From a checkpoint of a small mixture-of-experts model trained on Wikipedia.
Size: 12 layers, width 320.
Below are experts of layer 7 (counted from 0) of a mixture-of-experts language model. Rows are named up (a neuron's input weights, with its number), down (a neuron's output weights, with its number) and show model dimensions 0-63. Each number is 128 + 32 x the weight over its row's rms, rounded and kept within 0 to 255. Numbers have three digits each.
Before each expert's rows: "comes before" lists some tokens at least twice as common just after its tokens as in all text; "gets" lists some tokens that make up at least twice as much of what it gets as of all text. This comes from a sample of Wikipedia text that the model never trained on. Tokens count by the router's weight.

# expert 18
comes before: ": ", "\n", "by", "\n\n", "• ", "Country"
gets: "- ", ".", "(", "|", ")", ": "
up0:143069161151166131160123159115094102192147072116099147090173147102165060118091108251158138124143127105164185144129185159080123144096153078131146161138152151170167132137111076115130119112119153
down0:130171124124110159085110105081160120067170068149165096165128113134134121183107167124161126175091092154194098141155177153141118141096120064113107131165053147151168170118110127111157101135088153
up1:096084122047140145075152094124136105095133161135114142079137160098097108100179142135128112136089157103153086070130169130142123105086140128116145108115142139092108123143107053137127148125168120
down1:096087193116074129104168092081172160118179069139172149137167137085196166080165093128114144124149148090095130125151103181120174168120118132160144078127143210105143129100136196060079111139105117
up2:146115146153104153119079129105141172154154150108096132081102101030149149089176083118137103135153111091143121148124134082119142119210147091135189094110169159091145057169100163181122171124116129
down2:110143198166174136126127151140155090169075119119089128140130133153148076104181113126123149163098063127089165105123159165121168127113104124062119119102085163082150146126090111142141140091141146
up3:061113101089177131074080101135115098123135085148085090112131121149151147110154123118132107145107152166113137108137131170123111112187139094118146120152109068161112154117102135157124082171154146
down3:169113143157111091177089192103161185129138203101140181125094081129111103123012144144142115096115087121157098118117062124122152134089149154164157089164117121110165157063174120121136141092098176
up4:113147109174182148134080114149185129141135105157137140178162129117087099109162092133096122133118175161110151167137161044095076108096133136093112136186102176065126121158130189146131156121097120
down4:105109168119175194131131128153062129139096167162147120165174139095156137083248175055091112157109118091109115148106142129119189128156108085155120157099134089154132126141129153182087132150133119
up5:147205128150150103089141144108109142153109147120127146071104147097072139192141082155109124141157130146117151076102128147135163106177215130137115119165098039180149133152145090155102108164094125
down5:098161117094125144061118186152179163129128147142082179144109097154126128163153150143124146149118129172171101125077105120025129157104145135137114161115155162179121063089180109129164139084135081
up6:131079106193115113099121156100123113143138121117114113157097106171155199104094185130170122115102116116145128091134172173122165132138166166135215179130131126168129135164114206096128131040153097
down6:126135166101127134135081173064109137125100210130105091170146125093115111170182084151110101130149104148205118110136176130155127152104140130168080102124114123107076116162088045047149126137135185
up7:168118157134095122106146141128171111036090106179138015074106124122115144114145144118125113172141158151156076180123166160094104081157113144139151158170068084080106194162121133095102172138110087
down7:158141125128128103148101099108095108133123110162117157101212143080117164097175179103142115104132149166136132093183147127152122109134073097103185123102124130153135124180113165137162088087163175
up8:132174135120147171181164130091129133136133124122080082028156155179136078093115164122129134122183077096126111095124128124133059074184187131141162092131145108132147075108098142188146099047110139
down8:057096147119184190173078144092093167140098178086167120206107126111174123105113138129127102083120135131108102112109105143066141095078093152121117136126141145166173091085134138152098153111144091
up9:158133168125130117118127123131164187097121104120097139133098085114155162108116098151124126099116148124077108060123173140088143123139160118177161096102122142166130129158131176117102100165102125
down9:111106137126093119130108096187086092102133109140140095148132101158082138079108167121126076153093132158081144151141135129233182087118136050117116168082107052109119169115161102150098113101160125
up10:086131132134175088097111127130083098140095106104118114143106153118130083163149173127106119130104183093079097144111154196109137151124109125111103141164124119130188123167152061112191074115154151
down10:127092181133143134109144188115138149132106159085130139081152106148162185141182155127064107109099148169109101146149125170156106120126137120098061105102131143183121190127142146143190092113133074

# expert 25
comes before: "The ", "In ", "\n\n", "He ", "It ", "On "
gets: ". ", "- ", "| ", "\n\n", ": ", ", "
up0:127113106095105072124089122144130119179130181058115150127167133124115185131109175154151145122135138129165154153143154193125145164111117123189090074054133141156100048120085120097085103094095171
down0:125089129100092081092112149137163129114120075122150101115138109113155172187088181092056116142080109127071027110134110132157165152137135125146181101142131147141136155152105079193193137108148164
up1:200200158082125147149088124167126131000099140132179108121102136154143125068153098114154066115195139126071200119134139117180207158119141193127138133075112175133117115142124115133084101156137140
down1:060162164047126155095147138156141120140192172078158093096082144127155109066200143160113114101163154143122147107098183136134132141142150138134146083155102187160103167167087158165150137144110140
up2:123073140126155155173132140094141151130122104104175049166146119125111099138130113186118135150074138153140216069141118109161162099122091136124160132122152129188187098101105103134140127223140122
down2:126121158135122136135106096073123137182120060131122075199098099099107108136164102139119164142139154143154103151078204144149141114111135134148171159156086156121088189059147126118095166147123175
up3:113064114115155124177071128110132113175123160121085155113135128144163157180129044122118134123147055100123138155159135131132185152149136146105096139164135084125149077205098148116160171133157146
down3:101096119161045088154155199114127122150135246096055138109083097136114125135159078094102167120106098126135115207118134184101132126087143157135085168109129103143087142147117119126078116129162074
up4:148115142128144110160071109119162141133142105103134120137097104134126168115139159137134116105146114149131148049133133129139174015119092170194123152139110151206089149106101141102140132116149142
down4:074133117108074109124137121086214177097163170147131119135116142117161206129122098158163108099149175120134104106120138142156136134146132126141164191138073120130085110123106128086040108101122182
up5:123119088117143147112135110091131130082116130133175150175174134164118169097127143129122181103089145085127117164133148072153151125098171150117109110164098085110097104144164131124076122177132158
down5:172122097140088128082123102147163110140173071109135133115170152165152089152125116089139170108120151124181118075130169128153126157131102107120128089162103110131168120102119114148138134101139138
up6:112099121153087130066141094137108105118122101076071158160185150151155119121099093115155179114206168136109179104129114139132052140161080103124105144124137067167142088163131149123149075141116179
down6:136121141114111118138131111180083157154156131091157124172128112107159180114088107210135150108092104146129220102093127162177132154121137129133115157119183171137130162185130113073060122159123135
up7:113119176141058129088126103096136113098185118139124185089097102155099154198129104161144160108139067118114054104141123084138158079138151163220121136119148114150148100166140154122218136143108133
down7:126088158078149115176102113101082113162097098141137118112097110111142137159161072056103111125112121098075160108171128120121130153199127115131113122071139208115118174171140135127130088101117150
up8:185151081117142128166155190100118123044150150144116095137133132146172104167105156166130086118120080107152117148150122112145149104140186201112128107122158163114150182124151127124191159104124084
down8:094161132120152103085141136204127153177150140163095117130142126158091149106127070063066136066120166107159132190122159139111112134114079082153118197146099180169123178092128159093107054175143158
up9:097107096231188112082193139149124109163086161156132158127078150194103108193101159121141142139167119156163055188115147150150099155140141205114170151161138135077075096101149113207188187117125122
down9:113171102155141086094135169122121102116179087112117183131113142090110134091158192114118143103145116064144127103074145146137141063143116148148141162130132191166153082136133132158094108149090160
up10:093100164158107132143157177173124108135179042128109136136073129089168115151144113201104110144157154117126159124088129175085079129124109151101156108090095177131127143096113094135112148166162116
down10:100147123151141159192133111152131106235146114109121143082126129216148104119128134187132102140116178128182100138084148115098096115168153153117147117114162124170164137135131082096133139143189095

# expert 9
comes before: ", ", ". ", ".", "\n", ") ", "; "
gets: "s", "e", "a", "ing", "y", "es"
up0:068126220126177075099129107098099133101120083101116136173163116147146133142150133102109149131071136126132155087114085158139122097106118126106133128164133128066091130104143126136147114105165047
down0:175122110146076166115133098127174130176142102116063139112113126107111104134169114122117153084060103111188145198079131067122141128157097122162055157063100162138175137126132067111156095158121163
up1:201150113132147174175130127070189086121148211163144153140119124083161133167111133129095143165065131165140155152135145093155105106152150122095114114083134095114138154121146081138110135124199087
down1:127098144047130158138089097146131087107117124153174081150119129064117086156170087123104092130124135105137112222183104078075142081140158117109158081097109147214104109145081128147174113165134175
up2:146127155136106162103128145149121121094223178125115098105156161102123086157115183156111128123073139109124187069134087059186123127085109107125096129145110120134076105087114134126127113134053133
down2:120169124134136136120115115122107087152154119148158123154164101112122098108150126152091112197152085204151108131137150167090148144136135101089127100167075115071121117163124078137127151057184049
up3:114097113187149061138150105183084088145143133114149133128146131117145171168108129164167136127092146122129162105158159122110125108112133104123124103139149092118131118157114133185114104118155098
down3:118134136178151124190130110124069094113118104081136091088097159118124129153142111103087098139126111119148063132119143106105145141075125113183150163138094093167124075172150141151098159115063135
up4:123082142116198144103155128042079167122142087093140169134218134077104057174186114155136126103129092124127197131177147064130085131123107113087142146218107102167149148158132119132102161095161139
down4:140101115108051092151087123147154149116115076071115103139120104094154116109141116091055055141142180119184136119157116146168063124108185120168142155167135103122158124100113096146095141118133157
up5:092194052177136029140205160120097162144113174124109144080146109122142162176142142106143120148108087150123183076121168125165075111098097136080130127137094137122140159169160088150149165080136148
down5:148084117132120095090114122088137134099196050129067121183172145089135105086101152103153138127103143148159109078112067163145146127169197124113113168098084124160135124105101166066152143092088134
up6:111110160159116148120092137095072143112127149145111141150143094128115104105070104147186136158108122147103196137101131188137090156147111113125151178140108064203151128168102076116130135098117129
down6:118150108115155103069086093117151164099134127044122143096126130147081149148110142129105152102093130130123174143146073119140096146123146146092106140113128143085127128141157155159132152160098090
up7:102197190103165122120124196118113075147127085157121129112063119162164137129138108135108127151153151168146114142129135149149126112107131150067114164071171092145137120131170114137112127114147149
down7:146088122101115113087117111042105150166103110104135084091112116175088140144107145077118130187082136171153148109114137151143144189082149134154190099076130078148141127159111062131174134074124136
up8:121148100102121138115082108141104127102143130111131074127116120172141218095125174147144169120132187125059106106133138144127182107119108148164169153100154090169119052124120076163166154119150187
down8:166151077146120126142122198044119112100160149125148089105159129087129104108151119104173119069120098122167094149126185079164169167151120112105129084089126161091106113111144132099145154172101144
up9:142108139169058143091133120141126143028179135112138169103138140094141125116123173114097153090094117158124165115121110148112173114101140110164135139147128164143106148167160110133118133114164158
down9:075097132107171152144141097122124122169110113098127159092152092131134160092116123137129059118201136090112108112127147121089105104170130105111115122096127101125162110087086110169041131072130175
up10:110122155174146146140091110119145119117070130161143201114185106113114156091114105098080147101152151149127139153144163112048126114139140154163147110043148148092147094164126156088118104087182170
down10:096105153110129124107113104126053158172119166092131118142125141106098177161101171069203092133130060166080104141149119063116181079091113152092130109163159150144144133157154182141165115130195072

# expert 27
comes before: " ", "0 ", "1", "— ", "1 ", "2"
gets: "| ", "; ", "- ", "== ", "°", "′"
up0:185105124087134114096125182129154138144118150134150081142168152173128073087171126139103157091184086127185101081120138109173146145137131091075177129145211172192116080132182115106113162097106163
down0:080111152181079067070118100048120054106170181147119127157139139152085155077145155135165174049084169176178156104089155162118128139093092107122155133143123108152144148075155134159122027194147139
up1:172116129149204163124141166081144126099107125112111209130129099131151140137151129163130148116128105117178117180094138102194134113150132147167155112122142130161192100135209029138132182147134083
down1:112153190056142130147086174119115105139106127145140121121176116120092072107137115104112151077135116091138189153116083133143083150172139135123151123199159141088166166136140132110178104093142118
up2:130148129175168100128173113191158050134094185116074139117100124107220149093106163124101129122191098133170100165133118158158052131129157124112142100066099118125146127146141157133139125180155102
down2:122107131112112122122099118112098175135075176124108098133143133132100133090129071149178130173143097166126153103102147126143095167135098075155134085170072163071092086121118115116065110148127119
up3:119185131076176115157118133129118125159124105034100099159180181141150145151151125090127151094150160141162143136127136153123059156110137158222175121117104183197125148142153162143144113174129096
down3:069077101136148138120129147077089114182122101147118063094148198065172221102093103171083096122152108238085134105167141132134149111140177093140129099164160154125150138144135118154122126098111091
up4:120126187096101148104086070152130146179176070117154144117065097151148154155110135102143138103194131078111075075147105104132078145139162170162089159126085194090172102200129094126074148121141153
down4:140121101147083104069136131127148177127128153089118130122176174067148182161127140122177161166093160098117174173113104136117122087149138119147152077140134149173137179085145123142131087146072167
up5:138128126161116124110100066098174144127145149148106137134173108061080104103074099081100170111064112125139121146106112123087102158160158131113208101145112136161171132131114101111133118123107132
down5:168140125143093141145135132088134152103141113135110105167123138132061128122136180146089126178139118126126103160076115112179156105100096072174106127164130133174111130148146148129165161104107111
up6:110160110059145110135136150121112114131121049127113172066134160186166120160143132143185101116118121152086181116126098137098152130135133169181203082097127113175140118143139120141097163110143131
down6:103117075131202135170180097113121104197094088122093194111100091200150089164100176143133100138157116121146141116099096155099164196160112106138175090188141078116150152139104091154186107122157072
up7:182150150143165125118147122087131102141086071139124176156135111103127072138169059081112175142164168099135104118113111125045090106107097168197111070220131146092076126197201199121119234206096110
down7:174160081114119146169109137163086100095112119178197115164106090106152162158098134144159064046145142091165153134207110091142113105143140127153125145132169150068110095095147182111112100150088080
up8:186080124136126138142140153135135135154172068125190150159214168095126125109094097145080077125121098027136148188176108108138092141197145185115093080153181158150127160130137152177156097102055106
down8:116084136135142119097095105079134144177125134144063133100142155164156107089086111083158165120136165171142053103123151129162152191136143110159167163185135104083205121156116097094124109143086140
up9:141079101143109159069143119139115159146069088116147098143154183070147078058126155167119141128141152160132136057096139146086086120151137119144092121079170097116081103166147124186165184095091136
down9:173142125088173119174170115120106123072102185143107134108160081129133157104089136114159132130057158161093125144129186074104118136111100124102084102161129096154123110123110157100093157101126131
up10:151105082079109172063091174085110135146204136117182080191190166112109127034144125113117065172118111083134090131128117154098119131132143194079130094123093121171141099137165122153128121080129183
down10:090116125144139145131122090110149075100106069113128121096100189125110137069150140129162147121159159152200120089176108136130076179162139080102128142163108138172168151144066061096173091135090115

# expert 5
comes before: ": ", "\n", "- ", "′", "″", "°"
gets: ": ", "\n", "N ", "; ", ";", ")"
up0:180107091102155161098117150105133027132092103073151112111137188108161068120166084118119189141149146173130144111124121102141095127098142178077151120094158078153174136164131115143122136125200074
down0:118080076163101140166168141043152217140101042162154118171135103102137106077108112106100123039107054101168063074070134092141125105146131121158132083115057112079168155111118127106157131120164152
up1:123079196081136128127112099108097104169123076089155142063077168133124102068153074177124116157119187112115037162087177148098117140109106104221147107146147128115077129135108114129125102102202118
down1:122164086152132162158108099080109163121109188149161116181128188125099178166112124193133173079143142115115029096156103067089140106193104132080063137117178107098165142113175102130151113120130067
up2:162104203126151194133049124161114128091133166149143157159182116153089199167110083133097107117073092110082149109110141092077165039145182131081111126161130152110199170120092111120162101125099081
down2:182090115140095149072086138078121164145096093189117067089100110118099141154184114221106159138136087175150107159096180100131100139093140151113117124116102069136155132183103165144201109142090117
up3:140167100056126147149130143088092069099114030135170112130173087093137097065106159110141067152162129153095156098137140111088109130126075146144110169101114144193135086099140136153134120132148149
down3:116060109158130123153116089154170135197139200133117109147093138152141151118124083146126125175058112142156141070139137161139175113130143195085153090144152120099164106129156107091130136096116107
up4:097129178079099151095170114120144108101130120120109123124114156140122135162046133109166170146113140109131110109185135158084242121145089154112122087093172128153122124138141187143146123135154156
down4:077153097163109089106143198073144126174139127121073161108137166131145140156152076178135100126152066111102099118109199190125173138174125108148086116116064051189180061103077108106134119119156118
up5:133170114201115101095142088140148128113131088108140170114119168119126134116059108184142129107128138109092045078147156157137173124188147179114076144115117195106175158143169081134086131104179156
down5:122169087155104135117108151147168110118106113137166149113166146133091142150195109213168124098125125091132158124108112157138073127110145157095068197159110173098112136064108168127100069160114102
up6:127166092176118104136034160095107091143151126104117142094119109129120160185151112100120186201105149142119105054117182129115210137093116095144115111112120106120148100146183149072139157092139105
down6:093166114162134129120104146136132095119072144111094138056117125103113146112104123104152120124118155200132075111117141089132144131106166096138152091185159105119082145143163145134201090162098109
up7:120172104153084134093103131118165135163126117154039146113159113066143158139186125119151120161121166098102140148121137155129119139140106093143110147133079137156104174208151137119158146158133092
down7:151122113144174121094124121079133081148134163099126201122145094152132144177105172154158158130110163124242111134143111129160105159097159169129078118139173177132142179116146116196155095048117133
up8:141088142147107136174068115082125105110143099099131126153111114131117130098037167120096128171134127152101140160153192080188154134118163149157112114123108102099125126119108057111066116169203111
down8:142094120119121156114167230128149108135098140087116100086101158010146197125131161120189140109125171123159132137153105207105123150106130151122082103084164087101153145140177152147146130072178134
up9:060109157220088114128090147118092045068162134117130110168119119149144169118219123204158144151099143111123065128130154143237140115133138178116135107213116119165144108091085125094113116110144143
down9:097136154121183113108124133107055145161147168092139143109212047173097122142134133126169123119126130099126189105102167107117121133135103113170075127179105145184086153098136119100113087138116152
up10:157109131065141104171088147103119148105154078107103061140208131178116101183130174110107140140081131098114163105134152139120111143161175101139107152095141178103145147147143129143115117117131104
down10:080118161114179181130189045140133099111090108131133115150143107123144156098159125084096125139136086107077157155117139125155148133137116131132142106149140133115153186121132103091044125157122083

# expert 14
comes before: "==", "\n", "= ", "The ", "===", "\n\n"
gets: "\n\n", "==", "\n", "- ", "| ", "==="
up0:097145130144139121128169145135123123129164093123126150113202110063143150103159147095121160115184115156127135128122155103070124115086146132219150147072041139139112141203093128102140125111079112
down0:082117125125133077081123113143144161182153112200165091038103106152170128133128105112135081159122137133135101176123094093146152116108142170145082098125138120160142116107122101095128175146120208
up1:116045104104107128110203118142122144085179121130146131110150166154106150176106133164125100151108103145132088138158153124162213042065133152119150160202140133104146180114068083104181115142115151
down1:188149171154101130107091097180107113109109153127158095137105119091099093108175121109129162167099144118103107136095105166092100177192129111145078156114160172091160168108128090099165095143118072
up2:102085090142180167135138172118112123153134148115110187158132162134154113148056110081118087078133119164132212145125068111115136090049104107194147139136133183129154116188119097130170090084117060
down2:135113088156088208126169172072117138102121155091159152120192141105167171045160112138152121158169143095146111110068137103168097174124138094137089132103085139118090140163211087119159119111126128
up3:107155143136118116134135149131121075132154099109092130151157149180097087164122047123125122089139133142170090135093115134122141148111181176090131112104111178143159156091155154126163168089091102
down3:132139132180070134129109095098114113075204134158152112118143090104154082166112086186159117115123108100105153133174138141093154106120112125151106110175122084091122151102138120142147130119173144
up4:096088166119107172069098142160142137095121048128114105102217128041144128111233117083152105178158075085117102100129117114082093105163125137181080108099102164165125172197063178127156099216097120
down4:091142106174140116129100212133171092156118151136157148137107159163162144132111136136093205123188131160230092129136167110180162104149183155154130118069128145130159085149136171178105150072121137
up5:124158129151127097135145119125178121104147191166111160126175152098155131145156177104120118134088079110134116167138147149108073166152102117129126112171102076159214194114181150106139134175107107
down5:156153165122133113168119142150092173182144146138125133068179129088133198154058138130123138098114157133104142104133129093170163160170068134149158133112130117155110171061081121129192144136127239
up6:064104166112121123120060092154097109135159155134108131120184101087135212185188190087154098130136089154110091094142109151152162178149086120197104063075129138113128151185128168110120115142113150
down6:133055082110129156149184108162142144133124080144153134121132140147160135195127129137142124092155101153073161092166151109154129090153127129090177099131114129090106123146116124148086093092120071
up7:145089177092127139143147171118141082124103099136131125169220126117096112187081133109163081081103071153183117134168105086130219095122123131119079134130151100239192175147122134121097163052123163
down7:101144121098098144097142124106065095164076144119164094118132155021130116103104174085129151168151148028086144142152109111112104195112121165129154100093121117104100125096095126144170141194111106
up8:146182103139120129151149132147104148086083175137166108092136120148173113170136133134155120123169142073105146086141120149109171108116124112137085162063111156147132120116121150128102100154086139
down8:156077148110116161109148094153139118143104127126118145166079103057154104149078181130124069117142117152155103185136135130095107156124173105130154163105075157169135128084148128137179154154152094
up9:100164104093161171126083181140134094152147153165117127123129142133115087115157098117151120111163081143116155121124139157184102169159169115111122143102142163105100156137140149095148109197128147
down9:139126127087062146131138077084103137167154141102106105134180184159090148157072137123194160139105119128064127095138114125139126134080150086111097173142105088076081116095069138110116169142178097
up10:139106142188153115134121126108093147145141104133085127084137127082191103091157114103097113142132197178126112096119090157185121134138169151228105125105135108141149129136142107134173129098108118
down10:108137141084157149131061206143156130118159104186131135149142154091087151152093110153138091157098135085140122127184207096193128135103162156143133132080114167149100127139104131082128077134081075

# expert 29
comes before: ".", ",", "–", "% ", "; ", ") "
gets: "1", "2", "3", "0", ".", "i"
up0:146127166174127093153122107089133146110187114164121120069139126171111103112126130178153151095125192130129126123141093113088088062122160139102099121138138096150156159127087075154146149108189113
down0:110099086121057103112201105137123134113096097110085103139124137159060100132126147112122096118144105089171123105085193161196122141078109099096099216142128059070109141156161147134134049106178127
up1:129203104152125164096094118165108081100220080129116116093146129131144102104059157117205167133127136119115145130116104140082144145091122214153130097165126096153136142142148128136134086114125104
down1:091127165146101203130160208104134150193118180103223152140112142194150178151201072091140108143162187105140117184139148162139101136144164145139109164150105132119139137112112129142158113117130147
up2:123122160122212081147079120164138136162079132164117145059135136177177077121094133132145134169168109160136108158074147127147102096138140164133170146169183152185101129208108097116117130116121091
down2:064142162175134137130128161180121156162145117127122168115136183145069145098076126135169092098121143102156033124057083151141211144102093145130092144139145151103132151122167171148197121142135162
up3:134080136121112106092086160083167148150079129061121126142071130112149112169083106143107094110172120123099111135165101124136139053125180108136134171135103084134109113121133083245173151172186102
down3:130077115190125122115139138059150129125128157187142153110155180077153111114128149125134148137115097153175153177138141090132147116160121148037143109142133170190151096169114109111105139118089159
up4:141161153119141135091144118068132113103112150115099150086140140139179147122149100138145132190110163089134148139090150129102072109105127148150136162145113160073154124162141125175142095130162174
down4:063093080095157124104137175129104151060154162146143165084121134119072092108105133130143140129083117142077059092153104130152166102132109150098050092107157124113110092144129197107139103159119127
up5:122082093213133146070189200143121152121103141117104191079154129117174119096113141109122102159132105135112158165118105156176164103103120100080123116125111163152188152193140164125130116125064120
down5:124146131156155179076094080063140051112151113107140132129149116113131165144098158176132160124120096158141140094085124121132081152156122127156179130182128169150133123136113144144095114105121100
up6:105123118079139157123168165173111105110173134089160094065135107122164112170156076108114103098097149097141123110155094131138109095112118141146105163172132075128132098146097126110160114112134086
down6:144161113093112082127166075113143179100120093078093118119084157091149141118135117165148104178138141093083123119126190141108148147166112132106164080147174032095116074092115159143139160114163128
up7:198119121132122158150106126129096111135197128095155114107072147132127120140129124139115172171153154155149148131216127104182108124132119136185088170111160126123110079125104126174135137137105121
down7:138129092115172095106146143144073132146124131132079145114106102092106169134204107140127140092167121148067079093126172144093121138136148140079177158116174135137120131129153109099133195084107130
up8:144114092188109103031187106072116125138114139147142137153130141125109086181101094138119107067109173092236145168156151100092168100103138180148120140125140171137110109129150085114096137114142115
down8:135136095091128129158068156054126146113088100137139128080104121123118094088153097150103132109083122158146148100124100145060101107172152104132140118148080091109082092081161145155100064164130065
up9:176135133114220134169109131116113120114159146129118103122136112123122134116108110115105128110057104143137147135239140058095109130135201141115133093099152117146086192139182163108111153165110145
down9:133110105131120143134092142089166147150139116143097158111155121105102119109100131190146148112076145157182085111103180102137160147130085165156089129212036110133151106113169118181025106093099146
up10:205117117109129174190104128095135107155129133137140100104121137094110160123148122136137161125129142208139172116194133125149121159152151120067101128147234097157146153130138186217113163127103122
down10:122129141198089125108187138095104123131094061108085113111120157143096087152178108135115160126130112106083113138110164208059121124074155067154120145126140132101121136169150100079144130179139114

# expert 32
comes before: "- ", "| ", "|---|---|---|", "The ", "|---|---|---|---|---|", "|---|---|---|---|"
gets: "\n", "\n\n", "A", "S", "E", "In"
up0:120097097086214130137069141129110147179130095117193057118076122196160130147165115097099065089118091108096170093131118125093168139149188113178125164186128149132197129067118167096153122106111134
down0:128081117132097119106166141094196133128124175178150119152102152139143151101116121082081163158107120075167153123106124107186086108100106146101142106096130112134128139104148134114096086110130121
up1:162100037100179130179169160129119158081134054179089074067141118106150031122163151125146167119168060139091168161136171167141115123142130115135111106078192115135139099140109116155177139118100095
down1:071079173072042109085190087145118112167132088116146162068154124093119128102100163130115129187160095123104072093139091127136198125102098074103117114127135153130105142090036096099080153182107095
up2:121068127112130124123128125130134142130140109181133131100171135102096187162097069111099071098152120101190180155125112058113165167102132117092139097136156190151147235122171120119119120107094101
down2:121136153131111131117131128148120125159128122160161077163133135134097137100155124141121149183159162107131146135131096169134083144111105111151099097113059096132108137122058107143177113120209082
up3:104147125109147146107058072100175138095196134133130105078144151168124144078078163160152144087133118045138168139070116112125154148220125100135163153163118096115112200111142125171128180126130112
down3:135194108142132096142123198106167135100141118125154141116127084112102210094150143161128176144116138135122146133111168067182118117129097112123111117136133120188129155067134166186173114129114169
up4:196137164120162097166100157117098116109114156115144110056172108114095115111086180123098084168140105144148151159141095172083147069127150082178115101120103099157090140109160155147114109133075106
down4:168140045099146170137099134122167097096131149143187113136126122170084168175124122161148122144191144144105156102200124122159114092206098187150141149081116099128100130103114177131169131124155159
up5:109108120141123153086146116177103158116141093157033113123173170094142087119172128078181107167146120093095135064105142164087145112143155102162126171112151181166155145175153096126113093142137127
down5:120084139110170138170177068098051165077098118146114159086091077148138084152147082066174200142176142206147131116158155143132150117124107142100139163090068094079132143083178062132065111086034068
up6:157080154190177128068083160111092148067093117127133162171099141150090122128128154121131036126157152108141097151128101081172163156136138168161163125097124153145163141144139145093199173123120150
down6:161116104053131161132183103125126158144136151154105087091143101179160156136119175093140142146137181118110143121108129083094095103094175100074136117178116122194119123153114126126127110147184117
up7:143162120126140143165091208130141143139186144114124106114138141055138115091134112110109036143096107136166181127139150156175119172123099085096146106140187103094119109148088159104151102166148110
down7:073087181133217161224132169127120109144104075131121140079127121085072138161095107143124182171154108081165122079103098122119140108098092097151127182145174080090114138135171115126091107167141133
up8:105064124130112138089142126135124097127118081157129135115103114148124141191151090137109113099170145086219121119119130131059123098146104137223122116101139178070138143185168114126118140129080144
down8:181130071108106143200114128153162053084066099123116075094109099092137197156163183164120090168146101165185108119165102052094116126088126204141067120122124182101125139135200124120103133081131133
up9:103120151124111101085154174137132090164173144129164151151138170114182140132052154168131109168167102167107142078109144161065139078086143140091131155251116124170122172104088089131148107142113121
down9:130168168149158122159176182137097110124133131143125167125114093093055124174186092138127084076131083168163118087064183153080101158137069149157080114139147114127136089104133119110177106111160127
up10:135133179208159158175149150134138145157134100107206145121200148098128165035134131125119045121117116102178120146109120111163171208120130111063132137135158098097156169115120119128170121131068101
down10:101089080138102190115139155139138146107157102118196167119127087161166182113110147107169195162132156171132145150082139172177097130094121082175140159116127121118145082123163136137060125071161165